From a checkpoint of a small mixture-of-experts model trained on Wikipedia.
Experts: 32 experts in each of 13 layers, 224 bilinear neurons an expert, a softmax router.
Below are experts of layer 5 (counted from 0) of a mixture-of-experts language model. Rows are named router (the router's row for the expert), gate (a neuron's input weights, with its number), up (a neuron's input weights, with its number), down (a neuron's output weights, with its number) and show model dimensions 0-255. Each number is 128 + 32 x the weight over its row's rms, rounded and kept within 0 to 255. Numbers have three digits each.
After each expert's rows: "comes before" lists some tokens at least twice as common just after its tokens as in all text. This comes from a sample of Wikipedia text that the model never trained on. Tokens count by the router's weight.

# expert 5
router:149169095128037103155158158161105114101139053138093111159135135174184125130129139167161135131145098100138089100185105086123101132149173066104121108126155119132105156130088065117125113086151137120121135165104128114138141146129090104128121168188141142060138134123154149129151141138126173126079131107154181130090100122126140132209133132138112095134146147149142132175137134165126157094191092113123131072127164130107111069150061074129139162133127094127087111138127111127092138130145140110146124115095133110151125143134077087152097143166163198126070068112093174125118205170112093147095185152128118179136094144141175101108143129151121142126153122137066159163046133175183097164124102133194170132125029109173088200105140231121179154112121157125186093121154165081101061138141157
gate0:140112149060084086137078079132104142085176175104075167150147145079167112171140132138110107184151146086170066107109154152123151099149151151131123186124186094105067129167102142210135154104149163106111154117176093091133066157167116130152087154146135169116115180125097168081115095111147104181076130124081146118075114104081081165133133143180178155125075075072143123148141040142111154127160102114116138067111109116086146131151096146094102112147139155137107148147112143083165078113120091118094163111138109191131095102165147071147128100185083159130082107141039096154165097112115104125143064164113101126090156172167185143154115116136091124103090132156151116132103175118140172146144092201099149132154098139091114109152111141124185175114152119110099113077111091141100099093089114
up0:095098139156084107136098123161125136068132146147086091066087101146180150100142184135146129121112157108160089079107126114169154147202160126141128189180128102127115121130115198138156100151126100082120139145153085096176172126164125072177129143137125103179119149160104142133102140097175147164104194171072153103118095166160116132128198140150123113146108160150138145093137172128104126179173117183120113088091123117089143129111072203150140129081198195148177173120115189102160118099133091080114056136164111131132145143150110109168189191164097167182143136166119097110129146143096081085178082070113065132088154105156145136137110165132108081105078168085125143168102135096113143145159147183145092136103130162119154097125124128144199148128143103118073171096119101206106106148148102
down0:166094130112074122148131104135176071166095162150152116110112096140196142174131141133159087138146088100116101056117124081153138160132170091116113115112105121094061125095116119146153087153111087108152141151143162198157113134086163128110115131177130128144104159143101136129141080155156139152097064129055142069116126000120172057151122160090142090137146109084081109153103154149124163107100115141134103139130108130119148123134117141099099129139188093122077135153119107122148171255096105121098126140107134132127137099118139112135159110147079128165116149160090103154097099193153134139121114141099103135132095130127144121136091147201161115118098084134072120152018165124129109184131211129133115113136125149136156116127134165126104088127143125129133144118164146165133120138152129
comes before: "\n", "-", " other", "The", "    ", " P"

# expert 9
router:118152134149086131109104121115155043098127134092098139097147137124227116092063130168146098146098192137156101167067098134125148176139128135135165129147140176147122167170175097143158111122201168125177117155118141142104173141147146098101157121122121110146122137149156146175160132109174156100116133114109117150112141128112176111121139076188083138100135083124104130082073104174148128135105159127167115149193100111103182129105171140185191074118187157162164153179148181162135117127120105146175072144150136146081104166142134094177138098095092127148108172054113155148174179039085162108143105107127132152166173164119126138153114114118091211125187147133023102139091120095108161137134180123096128146153121156161102103163102109106144174086141182147149170165094121092119134132135187
gate0:135116111147095090176139081123074156104116074125129138088114074157134138138105074127123144113085127095140145135152133093160133151177089157161136132128129070114169109157143133182121119122076136139109096157104079170150140071096106110127165102114047099136142061115137154094198122131176100155168077151154130143110153149127081125188132123099162159127136141113135202125131061142099114125175121157072100122134119114094122154131109066110138017161077106153148137121100180127125128134096116107090132143117142154081099143178123157147204103170122104148137063099093132115091101090172121114159134123114129087088161164166125239106179121128077132085048134056132118130129103126121144073096067147162129187096131100131123137135138113074155180101085186119096110156188079125130152105144114
up0:164140144164160080168104156100121132089145117142135111102155086094059104096119068141095109129126099107058165128120117061139195055131142109112153127127129178116171117106123152148151143150100122120172086101070101167132157102059133195112117120121143107132180135114072130113136144179095138100127108162192167083138138085131112107110144092101139110188129155097126155120149168023116084120133124130205113102083125140177077085134120153082109137144127149143078127112169143150128108093125111162133163141110105142108112007141114187098104140143123154069124107145204141123152100175072117152077140114110141095105151117126143120104099107165116122116077149084169151177105147199127115149136140110169096154073089116114184130090170074065169109170180141135114119099084135103143129083159103
down0:114125115150157099106145148113117117098042107126150160149133068096128110158152126116104144131081135129140133071138149090154132162123127132167100137084100094122100107131146098141083122107088126172095163156133087160113110104096144146084172120087105168157132064089123166119133148147147127154056135128148098144098153113146148108127119095135144128206133111097111150128124087148110134070095177108114082157170147159173159100097050123115085037137122160156138146105098148151170112078165088180122088101070174051108099187124138120120170126163096078130141105109166160133118108090139175127133107124099181140118127084113078158093158157106098133164111147108166156152246102128063177127161076151111101117179109075171088104123094137072108095096121144129126089187173188146151215142108168
comes before: "\n", " He", "born", "==", ")", " In"

# expert 25
router:088182182148162106129114106087143120175114139115139200144169155135162159121178134107164147146153178136144126105124100148113117154123125167126144089105136136180113144142074158098136077158158109105166110191117167070121135114131098128057171135150128104156134136078183127103106158132106149098148158136067135175124119125119170128147099168109088090093140126198060141140154160110132145226079174131191134156131084149130157141128124128147075187116144119118132156111097159146166127130120121098174083159135100134074105125114123143116134101195160111087162187085073134147108131139120132126187104115098078166147143153109146088148098134107113068085096208136142104075107127133108101103160135142132132115084113117168183195141153149137111098148154198114138255156108138091152096091054109
gate0:112108146150098108170150170108115160110167180173109139089134096065141108106094157130090131127063124148177154124129093116179160152148151060183121162116128061111130102177120115073180130127108101093129144150140176127085126106096156129158167109166133078133129120123111133145079141091183142087145138181142121177177144109133090160149077101135104124159094141123048150169089095109161141130135142095113120106134095161096143114100177202108196122115148149146118081158089133103141153159104160143104142168118124113087149144137093124101111112118102165100148062139144144082125103106163149126166117167095123085163170167087148116103063098183087126159105107102033085154125185119239142136199050081103105124107085151098114160126097138121132182099117135100169133173141210153141145143141144
up0:154167142167162173155114150157121089092179020125143098156159167141140174080095106170141099156119106139083115081097093106087142150151139123202156114114113082125149129075093087126085144100153195151125129126127111139150148143156080063115136144116187132099109108123104190158152114179099113111152086156188165160074162181132081161086117169119134107126152173171146122085144110128111074140142084191080138173142129116150154055179130125137186105158164142189134131065189106127121133122091080115124134135194162129125114153164138142126127145163142121153123181092161141111081128154156177119162110100108110086115137152136100113135104098072130133094089131162124133109112139093083104150109208159192129145145132144157205156147124121149085142113123154098073187154083064093180152112138126
down0:113178085151200143133112090088171119145175154187156150057143090154104176094145083141099122119171163111114162126159156186159078127116086085053107096078166172177151117121112158106177167117126114143115121093094171122099156142126055137072186139121114143137072112108161098123122144106093115133159137172123131202140124208105151133158112096099167128072135137145104135120161178065154150142177182171154127119138109130106110152090132122096124093085136148130166107096161140101114100087130135156090177129154146153162188151147168172124133149106138154109135115110094128073148142095138170143139129141161081108126081217086107183190089136150116125117165196111107141108255109149119143138148095082102149103083108137104150145108121189133130081142128129140144108138142161115101096142157181
comes before: " |", ")", "---|---|---|---|", " m", "·", "N"

# expert 15
router:174084089137170111158132095062156121079128105111068091115099118093135129138129131128093157131124101124157124137118162109104177187133152138155119097114114115127142127127127154120153115106105126127154132113106139118135117113125198137113150184129171086154203131111109167152207114138090135158097119198148148129153112120162151137115120196133122161149158151119132150160096057162176162156115142198179129130125140121116131124180130162109096127111182120101118160185162082167105072129090096181111165122141131157099127159099093109075091124091164156138161118169114117081082064153044161092142056133125092165160130074125145112090147189114137140124142166124123129150040189104084093132087148153127084180192129138136180149100091134145170166130069148139096117142003141058119107099138129
gate1:156133123119124136167212122101101147184127149095122193080118074119154092137110088113152158082033144188144121158115139107116163155116159157119101121122137110137144094102132101116144102139114113111166117145100114134153136183169117108122097250154149147147088149110160079089174075118161167126123120120143119099084179131188141161142109100093074130148146164109140143122116146190194077120144115117181098123147109099145117076106146155119134132164101153129111179177177120150216094131160109075070103139141192160116113106150102128104204104200152136201183123135113151177146106097124102115155149093125100152140140099152173180098206150074123122115185118113129121192131117124082157109125165124160113128096110121117127149140117142122138189121108145122178121155144171084183047123125130
up1:159125123102133132133168163178061054139162127161164122127163097106149118069128100138134055138134145110100141073135082144099190065191116107102159169128154145165072216174073151110114117160073105106134188187141095144117139115112157096124091098140126125156154151123171148084147174136069105112131131152145139133113121129191161183134146185083111131179134076109103143145113138088136079126067093165109137140147092120085088063122159125152138130147153145068159117114122124090082101095076069135199135144154115071117171145099055137127137168131120155102108124118168126115107096112112134105161097082158130138150105170092098103110128102164068096076112134173112121077115103145132146136095171153119165225144153148175196133115141146099084097167081179140132114152111128148143099149167134
down1:127148087099085117110118145135160113135165137140139113160147128129095093082149143164110157098139155125136187098120123054142108115055197080113096144168062087160110172098202144134170147120117124145084154129121089129103129105126174115119109123063193128105082074158065130125120119139128124149194063175100076078065156167117100119124093096192129137102172186145145065140123077105098129124099128120154083147132122096208161113132118165181113107100096132124126189142133161133161124095137175158147124134120124152128109138137103197093088103008115112137175148118086106168156093162120120147197140144120141161120069133141147131118128112105132079159152201112112090170185120178137158119099165078103158145137153091113118113147107146167117128085061109162142095114088131082127132113084154
comes before: " |", " \"", " be", " 1", " USA", " 2"

# expert 26
router:133177154134143139135145122110136198113168121159136138145103170149028111114169136114124107120116111141130142173043163169090102074064116152133099179101077106116111106151083169148136118147169094108151125158118146129092170117098115199141155160203106143099124112119114149184021135153095137101154094074052104114162117128120118148106120130129110087176127116138149107101149150144088108115134150138127082145060097197156161113143129139120162186165120105102092155125093161157148114129184082173100187146066103103156158085122142121138174149133121128069100145142158157135157075147175081094131127113141144131164170115150123075148102159131114067051109134171149123133139145122137120137117121174220138147052126105155168152149160145170139117119103157140162149102167132147170051139090077
gate0:131156132151101157156131106132120114163103142106131186142144191066154120090133083147082088109111097145142129076126109158139133171132153132116147130098157100126114149082096160188123062170111113099083087130089155167107102114163139177149112171084164151091109138105098177144116187143182193184116185102104149111118138109207174121173122118117109099122120122179177142108051183145180104130084184084132142106109162133143217095092121103091146138153125140164135168109112106163124104185158126124113142149130082177185171156131114142127073172148111073120112071152110073096154132224114135143092141185126156109122157080164113116126179160091121086142116137200103139125160115132109173143124115105149187081155144143152122130169112088181175148149183089132112135097115192091177111133131137
up0:202174119117093123145115132156090104178080128137140110141184060083133168162171128139134153135087127069116128102147096066114118142182158186062102102113168139137115145138157100147136100042156045128138077110128124123144131116118107130166140109155155114105110184134143132074151103113095159107108120142166144140104095135111087131144088084121141097177130150109164166121111163091157194104057147117157175145156119172108081076107120138179125104147141138153136175186161097085120166107128106119180105163127131071170156165110090091156132066104147099131122143061152190193158146138167182105108154143128118103072118151075098171159122180108113200130142156113128131137093134139127094145146133180140072131113150095103046139056129160061105133167134099117167092084080116118160100122146108
down0:113076132113095150144115104186126175164146124132082140096133096148111103150156111125122143061164120136115101072144167142148076139091193161127112137114129113145159099147143171164160123132130105139090130159087153142127114126152151106118129120037150119177111084126108165104130121174173175134117163082125091081091042207085062071100133104148122150076149141105114168130126086173135088162098109129148132125070096110139150072087119147084155124207211125141076087101168121111121130074080154139135125088185170146175093155165128185097178059088131139164198100125103138108176132117164094202141093133136129134095147132207114106127150152128168135133134085124149153132168134084132153143105061151151112122146121136142080110122109098159140111132137117102033077139095151140123128096182125
comes before: " of", " to", " in", "ed", ".", "ing"

# expert 20
router:086110149090100096162127097146132124073141120145148189176181135110101136192126121106097066097157134124134123075141137161106096127113086125129158082119138156175108101146117150105149129135167109104051134114157186112140119073057172129118081151115135177113110118115123128069129134132139123182154115054127130131080127123111135127121123107198120080186189066145094165150159111066096123126069109083107093129078101120171145156138175147122102114170180054070042114113133153139099131133177158129122124111087114114123144083130143085124145166106150120117085100096094132124086168140119150122098117137151162093137128172143134099174174066136118113101176072111195139117059091094075148066126103129150111131030058175181114165131150103160165158132142137131138090141088159128119129081128099
gate0:104115124074110127087109104150126158135127117157135101173131066171101140127172138114121121156073077190138131176160150117095111084121140228126140139088155195113145155167112124182067118156155143192123178161137127129072158141110089043150104126143131165177127077089172150043193080188093125110155154097111138124154178103145113105166167161139210142106113097100139076145129070163114119100143093108107165120179078137141118074094101127092091158132128131167106167123157131192092120134140122130111083099111148161104076110151153178122180119149147052127142086159117166132159091150148149078120084096102138111106132078101087146099190087118134213144152097113147084139133140116155149106132117076106119094121183166133166116156095097095111124105134132164103099143131132126075091134130086
up0:148191078137094187088169142121186093119137101150210138087107135163082156167120135165147085088154122131105113136124095112146106147073130102131108113129146153154110137120138161066136163168127140056131099164126170127072093135126132098099176118172147068182082090136108163103155149148072151100130105072097108159135048116158091121128127122121109120164117134118144151152111135122141182061169133098091136147110115098187149135112139136195107110138124108082097153092073128130100046135215120138183111114145140133151169124112131104181105189156157159114131117098171154141121186173080174133106133169149155137111161190172152133123149105112141149097152098123131187107135095093102059132120117132161126144166123137221089161139172176048114130126119084092139121094151201097178098142135121
down0:125167043177139108090166119151158064102129097135073146123089139098173146121080128188099135184131111140147131112128181143162101151117199086152084148083204205151105159113115119080149129149140114097154095113137142089161089131162142117142136125112112113163068125137056090082141127102153102092106102048123091115123119114133142116159114104182094135165194164140127203188136169187154157090158137143115169174136160161172130150156154110124182135172127012146162133162117118124127160108131165160149130123110149099133146105125109060112109152105106156105099166150094164135084161145130160116131147103208076151112119141159135135169099137183128115159157140104165111075105153094163136146132140099164101202134151201140080106133137139131161156155083137138183160164147161112140174110150113
comes before: "\n", " The", "|", "==", "The", " It"

# expert 8
router:145150073083102127116136091138148061114164130140077196075136132084184144098132109127115085160105159118093118079107118143153148123123122060151177072104140095179118156164144147102126139160102128121127135110074154160067141138113127177129169128125135135133182137123115164096131109140108135120110121115077056152136127127145139106099148155125130136065074105187098163144064152118082104121136126093142146196164152114052146119112136121096175143144112115107124157170153206116134111127147122109208077159151137102181142129131147103172106124200048109104164117119129087157118156137141183112146114097093122093146131128135177102146175095047108122042110128111141185062123147083132103168125141135170067201129188090130097191131107092121104105134084137088163162160154155125121163196119086
gate4:110074117074132136172090154118147145148043160107146106135154176094095168122067077090131087105142160094173214116121087146155098161085096106064114191078118092095123179150167113143159112155188145193157149150128125150157111139103108118051104038157147148151144163123121132096121125145102104035117126127138160154113101088098156131077160131105136097110131146139162162117135137140132149170130147172172114091186174193155123120119095087196110110141132143098106195191131111148117085107095133134117103099111124063121072148167157217121113102087129132161173125129126110078137083162202153095115143080121146102099088160140164135162106132113149100084088149120156148136163115128142134140175168123141112137086102111097086091100115096088099108145163138132145150093146079154170177150129137
up4:163118169118132139207158065146107122059180147171108162148088100168135050131134136168087127144151093180105053142130170109059107109186191162135159085131094123116067106119112121186060138093106121109089126099109138107136066115147110119157115166134156128151086080131114223153106128117139143136138120158105143111169142140179074136214107121125079111096190120098115151123154106141116144162161107165127137142092144130120161142143097126093151133102157088146076058076147108067129103127151084121126168158099158141105132086161062123135122102121166127049102168119162147099121096125064166157105154128091142168184164115129112096163114109129074131128154164091116128136080102158120113108153110168092151165144096129110091171191126140185167167119133155149091098181082100097116120104127157
down4:114164092139117159127131091096076159125150175128134123103134152128172095106104100191129149130113110120069103135130136114113114152160209027156180120110147120158172105142113083110117130147139184120130147171082151145046140080135132129145142121132137117127125157114143150146121168164124120099094122132128126167175100254102137156097138092138123127122158093171083158117093123096132132105155148163112135139090147117164181143159144131130153068141127069120092169182133147144108169021134171124101081174180147146203169154133173110120113122161207133167111129104151116131084137114111109091063104094056086149172129120055119136147151114098072119119149158132099150119155150108110129118180118032143117184156095153149117131182111109119058127169128091095137152135188151149115118104098097
comes before: ":", "-", "\n", " of", " by", " information"

# expert 14
router:082075139120134094180138143174113094177105139169119140135165113104116114077143124152114157120137110129099075126145122108149106127164213107078128136113127056153165219178100064093124138088171146119103114098151079060081121156162181170133183173143191086110179106102108112153111146135150163095063111158144101117128127097151115109106115216129090091142124162126104115120158117104130109136148103140128137135161133123123096160135137166079154157156206145056129120097114086122080147127140136125094059147096159115169136120148107104131093107126108131124138134110149137131062052131140054146113140119168041128089076092117142130126133169111180165132079137129124107093007154178121122150150126043111146222119132096141124149119133149113126167132087150148119118146101130125095136141143125
gate4:072072129104165165113191183191124099085154131114098134136139109079082161118135064126120104125106136110093135134153113128132113165118143068120089062121130125113091109159115106045070130185138132126131210148176117132137132108109139106119129184119130131023162102145131149095162118098137113151146155138149144109142159100097098048097141135099127170122167132077127134080171130113117098098180183170128068158124081129091117131194133155161142122102119146147094094186074105138125196178169172124085161076133132133131133109186119115078143103157177115174184133181111101111145128165118128043119122097135111159170134071121056163137146095120152120139160175092158167098123134182101112120202142072124100132211106174098172119128125173124122141114108136150143112090139124135099111126134102
up4:119132160142120074112127143130157149117099133108078119126163112177164141179088153092104168107103118164195102112182095145149156116136137089150094114160223162170089079112133097106120138118112086122220129118128093098142147152128090073143139136076074132129127095133169091199174122153127127157135104101111149109178101088115170141172133102178079099166103135078110138116111125150108135084125185087148148113194129128066139143182109136136100090119162099206151149185194078148137061172104096161118141095107144127096113153097112186133162090157083171119160126168148175088101119112065152102114128135147115155149191087108109207111114118124083180144102091119119167134101119176123130151108092153112129142153123110104146163142117081148156089107123157100077094151037112091141078143091172
down4:165126070104125094131182185125122108102173173147152120112114128106212087130114092111130120084156085155104125131099126094184102164141102107164129154130118106147099012110124166159112125161108133136101164107128122117077128134187127080094119074131190132110133144014116039090087085127146099185142151130171128170130122114097160079116165150094094135172136178103111121077132121089126129118204028123154120158124149106112119184163176143199096119129091165083148119082139166105117117152095099119115159149096111183144157121172127102054153118100125085145150191075139158155189165126138131134173119130102177118156119105112138107181145136101104123142158136142142171079129120114100116127148156136135172134100089119168115146149106112115072157131177103166177136141165084116105126146157160
comes before: "\n", "|", " ", " |", " 0", " —"

# expert 1
router:147124141071178125151111093095091127179070170118082157157135139140081116188134059094065117135130142147142122093151170171079179116116113123139092156089101130145131142132076153134134153169163127164139146135095147069089126075146108163126118031160100167096167096119132139095158142212111082133116135118099119157177130124096167131071125174133165159079136065102113129171130092134138107110120154099170092113119120163172152117167121104099057186123121068157082166103166188127100106129117133131170146141155109182133138165093147153077103120105135153100168134088122122074109067141126076108110106127151147105131119082159133136190126121111072079117131152143139115103048101151141121126121111113114114183115169176131168114152136124177162031162180205114102162152082120086148105091098123
gate0:125128083152143092139063092100184101110152132139105149136084109125117118146112132102105107073114039186140119154157140131142133146107107115161174214136116132101118128084100162081106148122141155171121149144143128146204068132085083141136174161136131114128162141140154109153126167138038127118076173109093072122153106141158150091110113136149134109149179088095089122169153122206138137075129160137142122104109093114133146126103144145161165078177155115150066134135143075169118150170144108110091172125128133130132161111132121105136138114118136044054159074076116149156145136121120137063008136115072116109146098123115213097123135190158160134009164092149173120174120171140125101104155142147085150162123134110086095084103178130124177118137139138113107108125142134086101111100132117
up0:167135105186153138109101160164125092129129122084111070082145141170128118164113079123118120139167138174193101124079141170152114120153140126116110153169138083108040131208049077140072225101110169128121108078129102110116093179145187102170142151169141097121132112156135138130136166172145170099149140173154142113047143110163108133104142133172174095160096187159103176099123129139104116142136108137131182122151087088154111118129110106096112143122123108157092155131130125150146105147099046105156159114125106101166169188073107130104220123096149083142114122119072112186150105119132149134099142142120083133084123121083094112106083139145172185122122126075113136142089141082130109094114133082122166102109115107148221170141140151125141135225114084176131170102138093080125098154121109
down0:160105054118098115122131132165123095107148126097140096116123170160163125110099160166165160130083168182143141090082126104103183126131133160152123176153083102186090160177083155082145178159132120156116138142066127135077151092100164180089086094199120159135090118116116086146080131124178109209072099122132156099086144161109131120118155136082094125148119130137091122101084085152128172045065116085113142133125107113086139142115140087132178114174089166121111158123133172157123171147139155148109072129102128050139180147111146099130122131140088156073103151160107184136137154118152171152102088049147134144130174110154107187144162158099109162138104095152085151107142129147146125129136182143185128151120107111154071182178174102102170098145064152212104140164144145133120112175112056
comes before: " |", "---|---|---|---|", ";", " 0", "S", " 1"

# expert 13
router:169127118171105143190103124175091107147176089125162140134094062155156092124129159170148156134156139157161048052120105136111177111178129104146108158144152139133119083122163152152093122104104125085131119120140118108157110129130155112136129115158132051132091144060093182144128085159170120174092093162144140133187078113123141089170115110088095118092122137089159166094173116181144170085125175106132098109107140080141109166194110103116119137107215149092116158176148118106168121128135113137114146113050116171107143103152118137114095135149140138083195099125161125174087114122061172153145105155148027119109113138119130124149167158141124104155086133140129126133003139174129136114175109101117160215169150151169132119173138148106162101152132181102103101076112181117101146117098071
gate0:108074131228177151102139135111131089156090056137125165111155109166139193187122081075049072081136095124164163158121157107113130191108119098145092084130121054109094143144144094108085099159138133145146074119159105097144119074171144164123077121125121089065124115157174128137124102138119110104135139089159165124125116124130128113121142084121095175097115144179057105106095133105095137092114160119171163166159106071123100142125143097162078101123110111128137103133150160155106152089104058175175124152148115105111112191163108079114057160120143087167236145097114129082122130113144129189109132129104110112121151128156104125133134102098137088134156126149142155072165176133125123080081180083127132137126177101139201125080066074148057159136127105107086124140131100164157152107119127
up0:158167149122082127131131120180147180129127164087124120145086102123146086155149110134185113167146129108090103110181201082145144091155181140119204146138182168128146177097135100121187154138102179078097091066144141111191117140076169183161145141135137157130084137084078106081091132135162143091158167093143132037143078083127128097152093162101160120145097176149155176084176111094094137094149099117073131129131154126122137133132117167131107187118163077091126141132108113098110124164172144185113080133110147154185131139164106118140083143129101188159113074195147117120088150157091088084078145149090118166091086080112136134093051164113130129163122106088100186135088114118136076064156116146086119141088119136140088120170130151126196143171088122159167179136122130115134142149174130
down0:144166132126177140097124100138161138108112168140130182111167131148113178062143139122066175117071082104163161086108145124132143111180170190110099171178084128162121130125152098098123160144135162139111096127143095089123143081158123138108100128070143138078099140196104185132069162152141147100146123145127092144152141185171142135113082099076157164143119186119121125097098125131105102183131105136147144123133124131115119118144115146122101107098075148147180150128157124137132116108142118144106127154168134087142076097149115121116105145094102173100111104102175188124128100085141077140194129073117232065150113102101103182157134147118142146149098135048161101064255088122107133075160092118102128129115112109120102115154114104181182133148088122151105196095105139131154174092128163
comes before: "|", " ", " —", " –", " Yes", " 2"

# expert 12
router:148131179096152112135186157108163132167114149060167073164151124144154124114119124110168134135132070127166085168161150137120135114129169118165149190115172094171114140117097182114130152111118091119171014138133124128139115149123164142156110132092105123133163128095141070155066165122169092092094100168161127095174112124189170147113097122064163123170148142152145128143140122114123111109147138139149077157119112163171104149127117153128177155160152151122203143123139120089134117126111095149096103121133193169157127106107058139134145139097165131104154131160169132162153066102088093119124118108092051125082136114132100194106083242099134192098128100129236143127098159111125070155123151177117109162119099133149065096130092121117162109148106197156136099101071106092118073086158133
gate1:093057089160114120070081185097127147157156117126073146203167116104133082087147098115092201071087187123166117126099132133185129088191165134157142132170131133142149121144147117126144156100107112110091139116156159117084112135108136145163139113120133102076077090140095152111130186094101192122088097150164154105122100114136161115188133091122143182118169116140154138115088055183112127128110151135135124132157116129133133149183140165114175164091126143176184155086093121090109134178110091114184136136159111141109072147110105144100130154166145178079080081121184140053104122167178153115144135146130108114118079184043131137060160118120125083149158148150181121137121164157189139095124188123126151117087078107135169139142093133093091120133124140155092199128126165141099205113150189
up1:093107162135102098108147080178138109121105158126142114122117136155214152107139119145156083135113134100086161182148113107136102116163087157125145088115119097124127105120150172148176146183162131098120079120147140134158181135128163090089192099159125201109081137110123099116151144177080116157154143114164178121126150122133139117114162151133124121144135111073108135124101138092123141108117123110106078135145190149096112114161114087092073095175116124044103150063132126077113178139117125119122151024145171153082160100183106150161145132099151117077157154179094098196160144126149071158058131150088152164129201100145047151179114075184171124080093161083096138125121163164138131150126072085163141155085152138126167095135140203107126083135091122154131094173091063102150103158162159
down1:142086154129107152141093114097119156119154140089115144187148117153121164084132161104091156108177114104119145170150165100134119109140086079123087120166144123093092144137127120076153055145159130171147118082125102187106132145103104187139054138155110141094159109084079117139119064156174116196127132138181147114094165057122155106072096078157121170153086156132163116137161138130121136042116108106087125106132158113065121098144134147214130129129141162102187113129160074130046104178138183175136173115087145104105083071125121106132151085139183157117149120160103128145123092152080152116117145090124095080109127136184114202095117119151110139155132116130163129125082154164116106130126087151184083162122140163095125040155082140166108207119105161125154085069128078175158166119111160
comes before: " |", ";", " 0", " 1", " 4", " 3"

# expert 18
router:138108166208242159114107116096032093121040107082145095118123081149093161104042101123082126148092142160109084174089133119125136088148158164125112132145149172112107095110115120110138107123114189163100058124084146180149132127118130098105180157140094133192188156090091115171107113108127149126123159099171138125150091128140110108109130110064132150177074154169144113129076179121118133113101135134159100102143098142148126078104128105171126088163030103102083172085107129123115136128112121092116167164074061170079102081117115098143103145137156150171078120126147133104090178101174080142081105167119140160141109113084118147103123178122098090183115129126098131100133157146111139134107111166122142125095044118143118101178163111141128109124187125111114126101116112190153165123122162
gate0:109133119186147080086198156115139104169135092154104150112105121151173128080078135172161144184076117132164113152120143118154091135167131159086077147122077087158122055100095115147100123143128125147138143075117136121112189092177123124125127136120061142156105159153076126130120157112126038160171117138100144112106090114094092094058130098114112077162108096171202140146146158084093130124148180095077133138131077074198161093143185133128095075126141109139137157113120105220121116109108104132142093146093093148148137125087147132133025135131171187134109104103095165147104160139138149156093122062093129156126127120116090134219078117121101177169155107122087064146117096093093139137092145138159159113147086150097122110123119105127116176144179151131110149069121060153157183136115133
up0:085168111156161116121138110133122111151148175146178123089098095107129126093086104165220103139080102179093073137069109136072120165143121164102075125113140146193122046111132160137092117096139163152171149100080125129140153143179131134069081113170124177157109150095067134217155154138103105110196084115088109135107098127144106097099101112105149055150093137181154141075144124131057091105165139101073134179104106082208118130139171125116086108134098137117103168118097088165118190091114123126123146152113117138141136144092203151083088151108179094154110141066151163156124166143105118135104121140125135105132123086119100183120113185093120154148189064122094104136111118090063143143095143156132142129118099100137095127144176151159094191161126135116145102154182147153097146065152119
down0:157121147099140104155148095119064134127163116090120135151142107159075107182162121079097165100107194117155139104135150114136198142085141130120136142127078116136122171164090159126143114128143088140132103130119131200121088110100121122121140117095136119142168113179138162129127148152141133114116142138133110200162154000131080133222117204126098178151096085078078139099144129123124144069164149193123129169109115128106152095162169128113162126082105150103091123142118152130116154255147135176166146105101136112132146114143115096121111106138176126105176125167176118098115091166138133133141114176091141164108104137134151107122158111103098110098123106137120083137017164145123108160151129146147131138093091119169133140098119096155115096125109149172153133099093077133067076155136127
comes before: " the", "th", " years", " a", " June", " his"

# expert 27
router:201158145130179162107150167115128128175100173143140106153114126133106128137094131146182130134169133139115143089153145097133135151096090089147119128073153139127152138109159103094128120129119189199149126096108146118150087201182102151109054135213107172145147120123059094127092130151126096125121045133166148120159079126074138126131091094146159140135174149065212108126156168149102148141096114117101149139149130088134102114123164090186074111101091102095128111103160064097122131127106184178112145143123117172133129104167130098076138135086133157118101132102105121158150189141154192082092128166153220139111091114086084124085107102189130178165160110101091077117066158143118124137074115126117165153174126137154109092153120143144092136147139142096072070113189145053128072074141157
gate0:145113160090141131098151100185091102149115186091138101103154088142144157087144108135085171151163088164082138163108074096151171158151128122145116147117166172121077084137122122077095076117125156129083114069117129150104149104208132107134185170118176100093092117130134094081132150147137186128074120197160159105100163108155099139157126131095159151110110172137145120139079136150129128114141112177131140189174058079150068182093161141102117165127168101068117164159116082225130115120156074157144080084189196129112160183141115159125102119141099089138172140110099121069131129120090157110108184065110156112183148102088124133094139136092140131075121101145120141126103112139159164176113124125103072117129139123166153140157129140148066088156118110175142054103095153084075092137182128
up0:099114111178157151106125202169139187137110073154145082061174099100140095142134072169142136156177137146081126074046181097099120120148173124184107104172175143180140110138064132058079154161036084149099093131120110114108113114075105159109087112176150125140167133121128188136144154145139110120163153141124093134130114114114128147115101147159164049129144101148112101159128149101082138110072116134175084159162134160100150168131120097174147134126135149151068144145211126055119200108123105108178140127162158114125147103110120100087079121117126185131127130124161082104137130138095094096080157106158110131094134123126172070108108167152145107089140143119166161140126137135098115135111166130117107226147147163126122157115119149200134149206131171085152124129121217125141090117126144
down0:130153145156078168127099096144175096112146160096092147094146140064067084154102158170106116145132117154172157139055148114117135106176125158164143129124131112150063169146107169148078100146143158139103152157152157133134203152146143123111093095101169129103154134103089149122170133119136085133127103142137060055083161160159140090084153106156141144156098150127185148123157121164082176169097160079176072135106125076192127132165123123154098103162119120145150127177159141112126148065134160103157197206089150142191135143137133106187123114100129127138133154151078128179128197117086162127113124094133106151078118120076106047161131143163162123108128167149143061144166095137170126143153047126097111109139108124067106091113125133170172192143090146129090118160075141147200114103100061
comes before: " the", " a", " and", " which", " but", " he"